config.yaml
n_experts: 40
d_expert: 320
d_shared_expert: 0
hidden_act: "swiglu"
normalize_top_k: false
routed_scale: 6.32
norm: "rmsnorm"
norm_eps: 1e-06
optimizer: "soap_variant"
beta2: 0.99
max_grad_norm: 0.5
Below are experts of layer 9 (counted from 0) of a mixture-of-experts language model. Rows are named router (the router's row for the expert), gate (a neuron's input weights, with its number), up (a neuron's input weights, with its number), down (a neuron's output weights, with its number) and show model dimensions 0-191. Each number is 500 + 25 x the weight over its row's rms, rounded and kept within 0 to 999. Numbers have three digits each.
After each expert's rows: a language model's description of what the expert responds to. This comes from a sample of Wikipedia text that the model never trained on.

# expert 15
router:498524480534465541467469504463528538498528491543517499498451512482484486552512504487476503550506533463495519502530468491505508465481480498560480547484491514547480511517464520534509513473476467521510498486450508486492526521447538520479474497491510517524511426500501475470465519496520511490500512539447471492528470542514505498487437512525482471493493518480490473454499542528516495489506460540487514512508524508476518528531496522510494504512499495523510506494496493461478519484442482555500482523485493505456532468512471518515525498493535471487511505514514494483493463465513498526
gate0:460461529511452512532515549497497544518500532482490496464521503510484505531518528490501484501445503498515496471488501457458486504507510451510499480512428501525512502524484529514467501494436494502519506490497486517574479446538549489512541474540523502509515503461555506489467476489461525497488513493514514520489495485512499470528520536494501500549497492506443539481534501539495485476493506527487497558521510487526468482494562492513464511503521507463490455506478532495505499514490533524521518522520512500531495496532537503496471495474441486485475491484487504514475481493501501485
up0:477462527482511511500491514484480524502527492489522522483474470512509513526503525505500474473484496515550510488495507448501486460516453473480499535500519484521484486525496520517473477485475419501489490508503464485502490478510561467481479437489517503474506505495533505477491517511491507511530504481548503496514529479494499471565529523541469494469505548516477481520474494525523504510487472481463443534504480523484523514473471477489504511495509420517477523509464543504478532522545493528502512519489534497541464507551479534529515493499557502511470554512512500503463498489479522507
down0:496554496470514444461532454494492490540493518485445487500501480517495514512489494505509498479468464458448488507506528503480516535537479523473554492493485507526493485477458552481529509484505478506470471482461492533545522486517537475479510501453469481466536515500490488496484476463483482519447490467528500514485539529479499510512479517529483499486465515516479489576531520492503492517512443496511501480472497465519478497492530532507485479493542446478481522509460494512530484502501521459506523512498499524501460487475516490490440511501493533495484500491475488498552474478501463526
gate1:497516472529519523506512479514461503469498463538495507546489505461464472542517502478455504473505476473515468501500494516469461506506436520496488500452516471490541540482491503544453540482558539479520470512505516515482504480480458489504498523464483505469496476450481490502493478516470505509479517487507450507513525505524458478473491532520524462466499493518466422507528498499496531499493490554510476501470543531481498516541525479476520478524490494491517492549514495499493542460496539477487506501523457477517474524477481474510501528492476508510506463531529486498506506535477471521
up1:454493471511463500519476533456489514494507502489519479510488525531529461505494505542510494477460509515505489485482501552464473506490557479493496497450505488484507506455498523484481483530481460507533505492463509450466462508486486544532497492497536450497566538488484485515525495496484457518494544532514507500493461521490493467504460498489456499505519498497553548511502516492499563462515500483503502470471469517492475488501461506522494480470514479488480480511467476501485495482541501562478501498500480560489483534554483541524511505497510468476502508524496543525521507543498479498
down1:520480490533528485529512507474525496500498509505532512486497519477471515500474501486506536474482394484507503492507521481513483463520494457531510524512516480496482489515521475495524475512495451484491489512497534479440501452467492521497502479526488483485451509485499502501492485519563518558519507530501473430475493477495549467529501511531493516538501507509453504478454524505475507507461553480515496441489528492447456494500548495513484508477503454494494500478523528504500536493542503488477489506493468489489500503537506494493508523510476462467499469553510483481507492460485498474
It responds to: Vowel-initial capitals. Single capital letters, mostly vowels A, E, O, U, I, that begin a proper name, abbreviation or code, such as Osh, Azaña, DMU.

# expert 33
router:516519516546474506514478530485543512488520510548524510465504497514507535538468495515509526479496517498449484530521473474479527502483497462507473537478532512483519513513491476503513522507476516527487497527476508516516526474529511479530533545511491499472540460528469466456493519419531506476464524510483508500489453491435517481462448497519503495480502449504503459501473537505495535495483484564531506492503503516504526492480522511547503534518464469541469497501514522466490513498498492502517496558530470519504478496514505504525476486479471477532558500497507506511537500486461522524
gate3:484523511540536542538510515524536483525488518460482525508489492492481492533460507474472511513471521476512474486555506510487521505467529467504585480466477508496541497551481499482521539497491475486543472517496495541512520495477479511498482488488518484513465494513538482486496478512487516486499540537459493478479506494453512467493494456499495513520492516467535450491508518478467498511488515573503483512514503475459498529478454493440511527477438471501495485528473518516508553493555522488496558525496503483519504510478509481505508495519501460519519489515469493529517522480483505488
up3:513491541547525479450496487525461509476494509501470526509475473530491482485484465517462445471493474496517530463530512514487537501503561500478504506529506516467539524484470494523513488499527451516464502479532499498509502560527517532473528515507470530501487513533487471510491498525473505504501551471567487487491464452462505496531521487497489499438516521505510490498468507476519517462506497520517518542482512555523500512498519504482544542533485494454482452475511494491467494469485521505483526502513517495492520473495524504548465498450486496482490515518489455473519494453510498481
down3:503469547462548536503481475536485527475463500499508499495497515494499510494510506467466505506546493487550459523513472512474452507466504503535526541490490511499519511507469513472532505504481562449488517493489524491480488505463454541515500517556531513498498488460457499509502486536504485507476516507490511525540500470454517514518505461554537543488503506506512472496540483523528502497500505526518518475500498526550531500493538520528501514508510501461530447485486512502470492498530511442481494492545475417481523533493506500499460471498486503488493511500499514528509504478545536517
gate4:522504516478543460477505465463525525503519449513485493472485475485464481498537524542512518508490535492492471523499480484513497485469515466514520514496549490486454528512563546490496536508480511515563492511496509518499510516557506525532502519510509503512523496494489490482437576482496489487519496491485501488527468478451516478507467500514507518446495494485502495478489489508498467537484466498471500507529477482506488535491466505541511521493463498478481484502471489558500469497494468458464541506538494512476455496508495537513555499513490469469486486496493521487509497503425466528
up4:542510491506493462470504495551514533486485443524498533476496500502516476522492470494496485485489481491501499503520482502546501440502470499436519527500493517551483511497510487540470532513474458465514513528494444506482514518516500521536473518497535525467469505447493509499494508488519492490475503511501500497534458536481520509501492492506457539477494490522529484557479526524471507514509476491527512524500483459524456489478490518485490458507508441492465500514503475489544481491505457481495518513481493515515424550522569526487521514501500466516486510471476469495515484486448530503
down4:487515492524453511526492508502467504515518488521453472510486528455446508464497468469504484469479478473488490514475484472488532496505525520502520529492529512515455468540529495456427506489524502492500501496562456517493473525536498477509492497483478505538536451506537505462485553506479475486534478545442513441511483502493535493510516504509501490524519482497486491540473510475468521472522498462497530523513518562505485504499530513508525509509496490526499549495482488525483501481540472519510475471534460520493508517536471496490503513499552532478514499464476537502485514493480498540
It responds to: Mid-word consonant clusters. Word pieces inside names and ordinals, especially th, such as Hawthorn, Westhampton, 39th, plus inner digits of coordinates and decimals.

# expert 0
router:508509520485469545471485540488553522516499533526537536445533550490513512503465548498500486513469552533475498493545497506546494482547489476523492540467525519477516479488524493538500504475501511496528511491478528514499486510511525506500538536542530472524544408529482482486471521470476483520479492546465485499480457520518515526494497519488522474454534498509514469488499536497520475510516487525491512509460535513524520524506494525505458492530504490498492502447507475476496486462472477537510504551497480531462484501479505475535529495481501478473527496502504494480492481497487509515
gate2:452529528577500496483503487510480526536542484539520497509461505506474540493488485510524528472475496518465501450488487529514477505501468489471530507535490482471521512496503493502503489489522512505506499501536477514478504485472475504481523512521456474512445559492529464499506519470510468490510449451520515507504453518500548501492502511488486540517516467515514479432500485493519528524489517517483449490480482522531503493511482527513535506503501495525474503493553467475456492492508472502548493538542496486511513517488496506491540522473526440526493485534500512455472477507470452460
up2:519504456549515443517490513509466517524512509506592505465533496479485516525525470500438489482507495523497474552503483487511504483497464503496455512484489485476490504507526523484475487495541513461493499442515507503464470455538497468519514515478511503475528488483485546480524445500507552495495509511514504512464507517492491516478477476498505491493517489534467496524536516530469503493518496467493525551507487500478501447484502486503506482479552465503480533510474540489508536507517479519489513496462521526532506507525519504483469481486489494567516453510516551469557497496479514503
down2:559546456493489486519502482493504517523488511515536513509491505528487481504492546457532485529490521506468514475459503472508494496510496482477466537465485525529426513491477497527502494534479496511496488505433487521535515488498490487514560493443490470494503521518454519502488558487489552491508540517482502508478504530492500459525529505463505460499518539522534487535498520508516505528497509513449486463555521555514491518500512466553469482506462496509482539520502466515502491516482518522505470503472461499480521503471517490516510491534478503493515531461468503471476478546494485502
gate3:501520489520510518494493469483459492500519496500550501511485525439511510514488482477494524490522515467541467496496512507517495467518539536501528518450513491527477509505511522484515499518479501516487486502458509574486525488500499499480476507503475496479486508519494494485471545527516504570510501510505492554505516535508501553510507492494468473525481469543519469492506522482522528573469490568496513543433511470475502491504482517511513476509521516496475518479546458484487519539493508490479505447477527447478559522458508500462509493467492516544471505533507478483517497504497522487
up3:453471516504483533496478510470467495492523506489519500500493506466478515446500447467453547493475486497563467483511525500504486529491463499538564448485502536508489514510509481508496524529454532516500522509530462470524504554539499484497463494493494491449536449516493486481488542484527551494529528493483490525510502503528495532492552506517502451527507490511509513461493527510522507541515511532524493525487475471462492499468494515473520498509487527493496547482528490513513509494493474498452507526464505541516481507562539531516497507538490498505498509507505457476484486533472508500
down3:504512546524494513518510504520505503496496503517495531500473513454511496477511482526492461488515495485501464493475547506487478481524475442495555452516499482520474503514507474525523481552495521498500526505519511555501499507524497511512496526480522528535468512509494459518502509483505526549425502515485486497473485474466539489460493450482542491517522473493530540532483478506491514493484506542538499410490493452477542463501493519538510486478516518492514525478456520509489488446485485489460489478445503494537491489471506493475519480474495502545496486498527510477489540492480463466
It responds to: Latinate word-initial fragments. First pieces of split words, often Latinate stems after a space or prefix, such as Est-ab-lishment, cons-c-ience, conserv-ative, Reg, pred.

# expert 22
router:517525518547494495480488540515558499522488517522507500454495521514491490521511493515506520561479486464481535512505491501508522475493494495522491531470544539471513495487498484523500539495479505479541496513498527518493519486502526503478526486509498532496521398510466473487489504447509537483456519496468459502467478485528524493494470539528527477488446496457514435436489497510531514466509494516498548476497557509504456520502538515513513511519489462503458512501494472472503491466489476507520543531539495514506488470534490524479517499494532468506491499541491498501509486493500532515
gate2:492478513503510547495547477498543499531551506471479547509478489523508511439536494519509525509456494486493565503491472472532459483501523471489516520545520503503498473512463465504468487525524486465508503479494493490485517495501507497496497479514495477483497509561496522514485522475479534521521504525524455502522489500456500501469506536493491565485533491486504462449477559537496507480509487472476477514530558513515503488503480542502480473560526519432485499455485537515470537486545517500500530496490494539499503518499475514479482466486525524498505514534525493527525504511500518489
up2:511523460493474495478471547498517503509518479445489477518466546505520494491523465515506505500496484510482493483538539508519476499481495448477473485504453467490514490466512522504525534471485484508469510528500514521514526516504490531497522481506466491552507498512524487485520478502458503490476490534503490514508526540504516448489497512496531474508482497540489485492509458485511542492537497482469510447502495494520573466497503564512552489476471470473565506479470533525539494495496508512468497502464511499516531507543462470478459538508467517498522498432508462500476483528511519464
down2:494492523480511526514524504492454542478499445476511501493506548490414483477483516484457555497517535517482483509461482511481538484523476481499480507513516500473515500489469527514478528530515492463538489523483473525499444459508540490490481462499497489486507529485530534505499486505509545487490537521520531490505552483513509513501473493471509498548538559517484498504543498480493473510477517483510505511524480492555533551511533526480521504497464538514532535490522532521488515479508468506501511490523463477503464498465474431506501539518518487514537474486464478481486494490519507484
gate3:495480532514488518492505512468564507522517550561469522462467490518492513489522505481503502473513516523509517489533423485494514512510533504487495484512482532524493492473517476517490537519510516511543523496488505507504451526513504462543499523544471455526479493498514494508524492476475491480460509486527498542521457521518489474461477491500506516534483497450481522499540476503460484477547495490543506490460480489509476519480465498486509461508526520511529515490473521490467468508518479468488541499448478486486520504539473523482547470497522509505553565510542485462518501530486513494
up3:501493472523536521490520503485484465486475456495525501534458523480506563500497497483494481503466496452512520503473517499499476511480507503497510524477518501445507455464502463518479483497467506506537491515515493475485495511535509473464493422488475527468491520516497510498530478489486522498486528500495483536507471462484472481569506489525474493482519503501473509498510494538464514461518514491505483507550463464503536468515454484563553505533496509495464539477522489516475449456502503517495504565505521472514465468523495561474515504484492492529474459478514481486524501494495525511
down3:513521474490480495491472510511468510499487510462477521495443527509540493471507501451533536554486489522535469522551489491510462467488450524497553515516505535502515508508510504473528554521503509513500480475560480477520507542476472465492466501473466503486507492506488491522524514539497535484539515455552508481552469501508532503464484499512544534551478514515494514485528475510468494512468494479542476466468499493546490510495515511477481487472513466503476511525541484514520452490483536484499502475484491510500483513478463494512509496551509509478473488517447539510503481483520504466
It responds to: Word-initial consonant pieces. Short opening consonant clusters of split lowercase words in prose, such as br in bracing, kn in knots, cl, tr, sl.

# expert 37
router:537527480540481547521500511502528536500536536546487476501520547542482498564473538477522540510486520497508514545542469522483480494534478508543458494492514529510500464476513519511513544495499529510554466517469506524481493521535526539486511512546494496477540484512461481472500518494514529482502519547489500486462492495493528493489503545523472473486509506506460471483448505486517533438483458513488502476526543501466499533506503521491514499502437506505501495484506515480488502485503473525520497542482484498518472511524492472511513495487489469506506432535505483483493486484503547468
gate5:514505516514544459485492518507518484493501466466493548521478526475517540526488500467510506498532520495472498494491520470488494493497412463526474499501478473516515448501475492512474543534525490476537467509478457475485511502469471535486489500523476496491492546496548456533510507516456486504524553485499470513507490467500511505503484478515527471518526504462510444470462549468519524467481479473419496479497513519487488475481482504481503494468480466475477485474508520461493516549521505517513476528497525500536476534494509456495528509528476517495510519502521511532526511476476539494
up5:519489486448509476446549505474508489466482451487487519462502444502531526481505508490463503504483479482481491510488466539512497466498502536484491512534504467513476498476473490511518521498504538551508483493520484442496516530516483496468479468483478473496497511497524480513533534508506476502534544523546523489471545501501528481458488527492513501506495473481526510459459496484518491561483503511483483474454505479531552523497548517477465518499551489491455482509511491502466543504495457516495546471521534500529445517497484523481479513502486480486468523523496465478526466533490494529
down5:498497503501490463491503550498485519513579508547511547589508513471502502467526523525508495485479479495546492527557470486552472512532504493523500505513528485552532497479521506485496527484487498483501518490505505463528472429528475502483522515509560511538471472473530517494477509496571501509486516473511445506529478513516457516472489494486473535497470483445487529443503492525504529525508481482533502465485528522481508480525514491495483473515535503495508480511469507503521523499533500489494513506510480547506494485505491505516515484488542503501484461524523513500524485490468484505
gate6:529463499482496468494461548494481536523534510547479432486524494487521497504509479500513544499503489492483497480535451493511506501498508505491495509495457502523491482472530519464540497535490547449488481482531497506465511485502525469541500512493521533445525478486477448459499478513507528510497487468502512509515510499509506542505482484519546502487529546503515458491514485466444502538460500504468505519466481455504490484536500542484492512502428505488473489491437478487531497485500529533496525470499506483514465524461545473468494532520490497516454508510495500485518506495486531545
up6:486483521530508524502502491495523514484454517510512568504525544493513537478510516492469474490477527471501543522465567502503539476487499448501525500536524510475510510531469495498465499482554462486543475566477471448523483497444474522453510482495504466538509509528502497547530538473527492489489501516496510521491486471483509485501518505495547530495482514530500545505519504509564507476539511511516494474512506501481510542476455493503492524482557485495540502487554518553479491506495485503522510528523515528521499462525453520516503504503489502494528487480527503480499508507501511518
down6:466501493508516481504515496444524531501521494507493504519537469496485527473483475515509519478493506551470532534494467448494510502466501497553503544479481491460512496507485477511522515513417499500449524496500486488521444514499507480488543479532527475453487542491496520492485501530496509500537524480507508516477505469486534484497468510503542547514501518499507522469549475485474469513500485492499487491464483509497500509497525473500495489486497527451570469518524448463513469508543482494525506510502501506501478494462473448524528555517479498486489491517485504576474510491462488471
It responds to: Closing brackets and quotes. Closing parentheses, closing quotation marks, heading markers like === and sentence-final periods, such as (semifinals), "Ambulances", Lines.

# expert 31
router:495496483529496516511475500481564517472529533493516512508540535518500537505517507477504537501488522476498500518527493487477473475508497514544427529502518525503539483503502488514529519492462514545526482493515532514517541519470522537467504495520525497499555437495497461444504504479514510473502508542470472510472500519491536486454451552499479485477500501499480480445480543510523508498509498509495487469512502489474454481504499525511520491537423485522505542484495513498488502492456503567508517560515507489473479507495510491500558473497509499493504470518485465490496491472517518473
gate2:487526532498531500479491522518491454478467500458527486504511519492541511483503520499487477447473532497518501477535491493497517495462524515540497470466458474527501496513490526536521521442503497525507523530447569476519493540523502500493514484530491513508504490471528517524535531522524510490479487514494471505531502467430520525507511511524538500538514506454487465482503518533505555490492497474522499496520542498499509517450463489518475463491515515471559493492507506500526524505505492416524507483524507512480538494507521487509478521523503493485510538537525496517465503478551471455
up2:496411560492491486551465483503579466496440507503491526509494512519533474518471534512528519504525483523547552458535503505485495488490517492510523476504495459495452524511472506488533489516500500500524494480487464488494518477501505526487492504496515467493499471521511497510490476508510496464485479483496480504509517475520500495482510523534533552473492502505506467485517473558517508506514537507488536507475492494485479521488485522515467450459476503516509512484526510511510510492493462500508485456487518539438535568479524508481547555469530491519502473468511513521492492478534508505
down2:512512478559501532539504454496494472490470522491504486521485514493474544471492499515490476506496548454549527498501496491501524477544502555489594488542465487524485499478541478489508502513515482508513496503538482506525477498488460508514506514490495490510499497495539443488516480521514471481484500494504475502502485492542497466554471544503447495501527491493520566488529552542499532503493491459519503471473494464507519529490486488478507442483483458475496490495450485494512523499519531513493542488488480498471487509479469493470503552497474514489523509534490497464521489500524457492
gate3:485461477474538482471467479513488540488570512500516506509490479473511496494432519525491482492497480486496497495499481542522437443467460514523547499502492512463462535485553447493484456487578480514500531519542489493494476483477488509484507528493495502483512520525516503530507488504483495520494472478517541451486502500508455528526547505493492510502499487467507476505490513487519532545500482489505528455519475506495461484474505520499511472493521491504486532510502513474493484555499491461550470513517495518499536478499546520508501495510471454520487511488543481481510525521514489444
up3:480524489492459528500531500510500538480467534470497514476479453482487463463512460513475519505458512487496479511509548506505517492472554513496491488493482463496545486477501509542497486497485452476490523510528447502497496517466466531502497524552494493524481446472509486494483479480520506498504481434500490549509483495453543500516479470485442465480462464516506509494498520518494481479492503538516520480487488480504510493492477529515532473501547493517495511513472499505505476505483514542577482483488503480488479491518490523538468530485461552484479513503533488494513483486472557558
down3:483497495488502515484518476488566469538501486508531493487547520500503519424514522464507476475516526472505493505494498471489525491476507455491508485491532499561495505526489515464483520493491493461513423501462519482490512527567528530539502471523489475476546509528508488483506510459498494511457481501473523508466514465487496459527507479485536492531505519508457484510479534521467531486466452459503499516519518500483543510528497516488494520503490465493520497451514506468497540510470509451482509472517478530530493504522488540478516481481544519518481542518503490514539457531504493481
It responds to: Line breaks. Nearly every line break, especially in infobox lists, tables and after headings, plus table separator rows and == heading marks.

# expert 17
router:523518490526483538452489502488574536472510517542537491491489524509462525499506532473499514508493489518509510503549494482485503450520515499549464526465517527492525462508517482537532499478482492501490491491511529537469513486465533489464496493502501506467494435486462462477503534476508493452487513529492514524506504515449505500461452522528460467505523501488532443453481536537494526467471498549507508501523525473498487487514529499517513467475478483528474505506550525482488482478484484548487496528522496530478529506477475465474544484461495503495477492517529527483490477493502516513
gate7:482523524495492533492498511483565502507491462548531492531507473519478506503510505524490499542476515495449469496489478468556512479453474509502478442528524505561507497456492490508500460489509481459466536516508498508459483507475506492511553512506486464467512529518457471507531510488523494505518468468481513527521540486506500472494519460501488518528471495536489441488507480464510491505532476506471499488510540479499501506469526524491509519520471535470501529491517543473481543497483451511541511537473439486505477484491535488488484506520498472494477479492464504522463457506474535517
up7:507519501507496499466508491501522487503477468530503503524504488488493494521556527562474513528529521506494484535520522442541498456479475534540487472545529488516497485469521497533524483474524489468474539531482524541491480495489524459473508522510492480504514497539513498492501531493462528499491498479521523546508516502470516492470496477516490533506477543525485476495502499485507503552507494514463527553505511482513515525434541538489515516501513524441515474457518555497448544496489498457520494549448488496504479477501516501484467495491498469468514493496459498540462512489489511536
down7:481491533506498510509515510474510507506551488521485460487474511502471480553521473552524489493539540515465498517494507471440501508490524471477507515534497498475525514478472512466495463485531480465510515460483466470486509479508496525517469524522497460501464444497470514514458488492519461494505501497532503488526504501478484523539523526479461522470560481523517498482496544486492496543464507512487493518481533480542476496483505533505520517476555506442539516503437458523477459532506516476489492500520517470486495533500548479538518490508457491484517505500472495445526505497478471507
gate8:486468507467489435470472464529539462486482489460492539505539498508506473524534484494496502513489498519549505433477518519503484526538502430522446458491493525489519495493457528508517495522487461486496466484509437528486461515506483531483548498501521484487520489495545511491502518500481526534475505532506493503534470534492498496549508508498484507512509572516545480527469495481494540529449516500523521481467490523530512493506484476489474474484512493506529505512509521452506495491510523493503454499503544501509525490533490515529508485469492509491498527554530496494473467517535496489
up8:510505487497517518483502491501496476479503502549494491482514499490514486477494566489471522490524481468454483506539500503538535462467495504503556519519524469494485519456494441513459499510565499506496502527422463501433497491507495482449487502480538474484470503511534554528482463482484454508505461489471461488539517501489491511510512483440489469515510489487480502518480471472507517500482492465496519529523516472507546510519493550512479550442508492486530516500510537475513489484493530513472492508488519501486489502468480478510488523476509468499473488493493466498496483486560520513
down8:545489466518476504460511478486519467525536496482491500474506459511493513442526525473473479497519504502520502533476533557496487495458460554492443487502501511482535455465522536476517491504488524506519473469498516466485526501572529518493513490509554496540473540509508536486469506490475486497480524503495521532523485478535551528506499449469507494474544484490533488546482507512486473487510474491506515506470521518513501474537492488495509527476473535471532524494451523517525523484518486522489515479493495494501468499497501559510510529533493482557520489515482553517479512514526495485
It responds to: Opening brackets and dashes. Opening parentheses, hyphens in compounds, en dashes in ranges and slashes, such as owner-occupied, 85 m (278 ft, 1980–1982.

# expert 3
router:500508488527508539460476496512564528523550508549498510475517486517477538560499511467500502517504500509483537486514458480486503499489479512509505510455495500490494519505520474501517514457491500528503493515497488540498476511507529503493537506513486489488511441528469482464493533472509484503451499526489475493449456530530534479473482517535515493434515507523450434508447487555489489480459484492493528500501514521494494504499499513529509527527460484485471519508513487464493508442448512517506537523506481530489453500515456477490532456484522458515482455501511519489514494489516505483
gate1:466502503554488525458485479502516497471540471505506500470485521516494494524483489514510491513524498506505516497486459496482504494508483416497502474517500493501489518531476487535486496513525452531545488513543490530511520499480501463501505474488457553532495473487503533498476471542514494499468481460502470488451517527519497501565500513540497501448508510529479510521499491496519517465525475513510527468468553503520499503510489510521525561546474468434566525511528497497511530520464514506523489496475490523559494518527472464500479480475482498535507497502471496461486510479479529527
up1:515523476511437469474507488476481479525540463469471524536514510497506514520536514499500512521484465490472525499511491507503529511483489447491493483526519526497476500499499478507522504468544500463421480484507465478463486475515478488470536511503466470494536507531549457492464477447483502465529485493512477528495477472494545487509476489500499453522494513434458504505497507435495537540494501464498488508482549484484504498502507491479479516471523514479521509542507494532462510458498536509465463496512467470516513513493520463474492513523478565509518507464479487491499487474504500518
down1:495508498479515474516531499503537517515493477490518488466510486488487467487550524501549556459517499499465522504474496526510518490466502471541456521494547548494515454498474496474501498448494540518552473491527506477485551513464503517474504512511512509471501563505473488509506513510482465490468502489499519513490492504477525489480544534518483457494494504489498525502506482492466492498479551530518520519520488497511499534546518530510483507510568511494479551513441493460514536498501531493461511498528482565453481508492496486499547501478490506550520515492503486474524472499485506555
gate2:427489508500525511515482456509547473466466508541521529509489499473478510544521457511515495504538546451518481509479495452482522511465484477490484498476456516513512505477552476513539507490507529538525480518532506542502503481508438474528519518483493554497496472560489504476482538507473537495476535496476489487493474462461492501500494462489504506497499475498506499522507440555515528500467494505468507516502474529505480506494537511522528522473485493536519507460489514464490521475473496535498472542510502481499506486503483475531484524495478517470517474494512503491562526494482465530
up2:481529452530509473519493509483515533424503513478573491487487491489476525526514534519525524517538510486484514511567471513488467527499520499483497516495490522524492500487515488479486516499499513510497493479489518571497510503448500500484525472474467547499484487528490495542528485508511507537490486536450470477517515524523494493479490501516519532493532511510461483528507487501462491527476531478504517510521490486488493489414498546475516534521520458526532502459472492483459546464536518502514539468497509481485465487503496500527490484504534484485503505489468507514546536526441487488
down2:486530492510490482495499445492556505513459481517528497503502516487520477530506529486514503435516459508459542500517514477528464499510505467491579502491500517504554509551537482516480502476508535480515531498512481522501505507495505492485547468506553540545495492453532489519443461520471430488502524504512511496537527568495479547509511490469483538491513522519513496496513486484492540475509530473479535538530502493486466506493478487494532497483485491502504474552497499482531475535463515509514515522470530509509512517479497523473493517520530508489497506519499499530458522505493538491
It responds to: Taxonomic name pieces. Latin-style word pieces inside scientific names and taxoboxes, such as -idae, -aceae, -ensis, Animalia, Insecta, genus labels.

# expert 25
router:524507492531517535459489527460527539509512508527522515484502525532469507540478539487493533524499533517478546504531478500501484476507501492511480536507513528478522510500535500525544523475467503514534460537478498518481483500477521531509507539547523528476529470511483479472469530458522527486481534502483473510488474528486539478468476519514513484457464474493456481479469538526515504491459466522520523468490544503465485475526490553543476502507473480537476513472507471471488503470475480524508513522523481538479463498533497486538526482467505466530523467465510472480516480477525536499
gate5:477464434514478497487533534503537509489466503493491499525480484527511469542500518468490512454487493474526502522485470510519488577505473523510479508500502538522514493488528507493499435497486502547505491517497516512483466515471492509493523522483510502514497488488491478418487566523491506553505494493464514524488531540533497476515522505533480489496480487497492505506469447518528496478524519507493503491500558513514499512502526494542532481496519505459489452485523501523505529515499503517457502459489524525542515517455471502520508485483513508493496438470510465476508456475478485571
up5:446451498503497546528501535481513503479489490482499500447551521508491509451502510454479498523518474544457520473490496457486531495485475505515464518567478555478497513483506464507509505494477493507489506532462489489532521517494501455487493511536492461487464506504483488478561541490461509529525478499473487496511504485501491519457523507498508500535489501505480491506480459485488521481492505508507537485547484519507495488521478489534495501493512477509527521477476490497513484523484488468462505472485522483456538507493461478550484508542465510461452509452508463463468498436509501548
down5:469461459500502420541492531517520452472514506458456563506490541518529506527509487465518529480508510458493543481505519472533535518535520493527498504509504512465476506535492513511490530501498483498514511530533494481555485539493507491469515503514497489510456478487505498483508490516490495456527533516509467489481507508491451512500540486498527507482534488485570492506484470461508496505496490471469504466495501505475472486498512554470528461484532460514532523541529494484510487493445502495496527524490491519485557491501545452496514552500529507519500484523506508500523464488527481512
gate6:486551520496523506509518508511492538480537504505497519488460540501470490493452510471540516482504495512458525492447490486485458553526513532504526522506490494475525479497484470504483517549505521482548499496512492465543520489467474529513543504513467495520468462486512470519568489466515481474485509541479486503433486481485479507494472549512476515475459513506505494499490509527506524488507505474506524493458483472479543508525518520509487499477484497474473484499512470488484487522419492481478487547506503520551502509542495475522487527465510538491483485514531479500549528536542482511
up6:460490489488532481518484514488489499485509522490511471511527525540529490514469512534479551509489468519502488516452443471498550485498477525484463532534448487499480489479474489559478475479485519486495508516510473485502528522523486493514493484453497501565467488463508502537487512519456532476473510525511542490507494470504490520497486500484474487481535499534525491482442479499504498472490495503517538479521514487444482506492487526484422504501538477467486456526461498462501507468489472480520534498510559496477519493447510493540524474486499510536473533482514517466522490497527492522
down6:471492533499499497482453507499519503508459494467549500525508513505491523501477472534524531480520507510446481530510518482477518517509440464491511482494458477509525512493510488546508442556506469500491508476483479463517502507552523492530458544510471528517502502506505491541451476489484500503500491508492480451494522491550462543526519493504513514465466520478510528514505506523520516495533498505520434494516537472510514492529480493514505497487522524489542509481496452538504503495521510478511475529483455464538511468479447510491480475528533509469495553484491514498507542470504441485
It responds to: Sentence-ending punctuation and prepositions. Periods, commas and function words like of, that, and, where in explanatory prose, such as one of which, River. He.

# expert 19
router:491505511513491564456497553479543488480530511498520484509496519495517513529504505488517518504534516463466494462513493501505468473492518479554497514472546492503506531529500514573491498485475523497516510491501478527492474524463519539470532515531472511531530433521469450504471503504498520478521541511498488512446485512510518503464467522530490492488478490477514460482489528516545540477499488474539527497517535515494494515530476529523517489487453480493495507498523502489468510450482525563471506563543499490496468472512454483502523480502517497491505516495508442510492488491532533518
gate2:490497480481480522478531493503463517506487484520539478456531490489439505495492476491518474494509511501446482503549491480500516516511465504540473524475481503520486535529522494504467513477482480507505488526494478498516477472465486507499450531496498541497505519537504513522468555474512476469520489493525466473540530504511560488502508501545514549508511510502479492488542499503487521527499483518485476517507520496465494552512502493530517552514521539547479499522460518509505517529511523516511525522548567517535459520444515491511533433489512561502543505502490497537529490493514514495
up2:493471521513513541494465501515525492480501493528514477437523541523548488450523501495560445480526466512447485522499499502487536482474547512523513500499503509534481485472483483517523510546471463475460517511478515481481520494523502482468485500483507485540507489541542532540538491478526510502461516514472517480478505470447494467483496517484515485475496500525497503527487535526516503491532502478504485554473506527476515542488458466487503527526487470522492494483508457546475543537474534485545480514533467497503498490507503492508494535523535476505479504527517534477513499470528480544
down2:513505494472473540473512491487521473466536485534519477538469483482472538482546474478504517459501488500508465487512484532564474502522486525505504508502527485520485490485520486560536515513515483474480483515499520484479533435498487482524478499496474546465447450460495533514508513550493505504475513475469560503511513515532498488511505505515496480459489530450485459496546481496501509489507481471455473525501477507483465542510433501471485463523481521474562494514469510515521495509489446553466497524498500525511498520530497510493479486532517469470488514506501520498512494504485493496
gate3:503514466508491490536523507529488461513508512452477509492531485525488540490517545557540465499511523506474509482482534474494530505479549470500487494524567549520492524507533475507512459518489521482489517484503535521560521536533524486494498501524536512508570471514468465525468545529531535465519530547505495489485472488498522490490509524501489495543536488481545544506506493528526493481486481491532498476485500516508516486517499537507519539498528486469445479500504534504473547480506510438506505537468524513480505500477498469478503520483466487512510501478501504471508511459507528495
up3:503524511501502518501488482486498501497514512444487502481507483507481535514552518506534518548526504479494527470492524470485514476506520466526493481526503514530521470495502465491494463515512519511519502498464503478487491491558528475511478487490524455539498505546449501539462513472516548488560489545495489440454542503501526521465494521458443490515504524480499513466517489505487487460488525499493543445472499491509481508531511504510537517506526541463513487510515484528481533519492503482513497483476491501521455496500476496495472534504480547530412527518534505507475497474528529520
down3:420485473465459501493562458500497491506528493526515516488496484522539504539519513498492499499480498483504513546493472531532480468447483493499566482485493466489505455484502545463517459495510494526534473512501508499515518487519511507535468479483531528471466447439519481518522485501527507536481486502472496499498471500462490475479485488535460535481559503480516496462500475511509480517489524517487474482530499512483496476555519524491532555463516507481531526500523523493521459499476518525471515519505493525512506507510460452539481512495476476496477493489556495516481516502483490483
It responds to: Prefixes and word starts. Opening pieces of longer words, mostly Latin prefixes like ex, pro, trans, comp, anti, often in music album and chart text.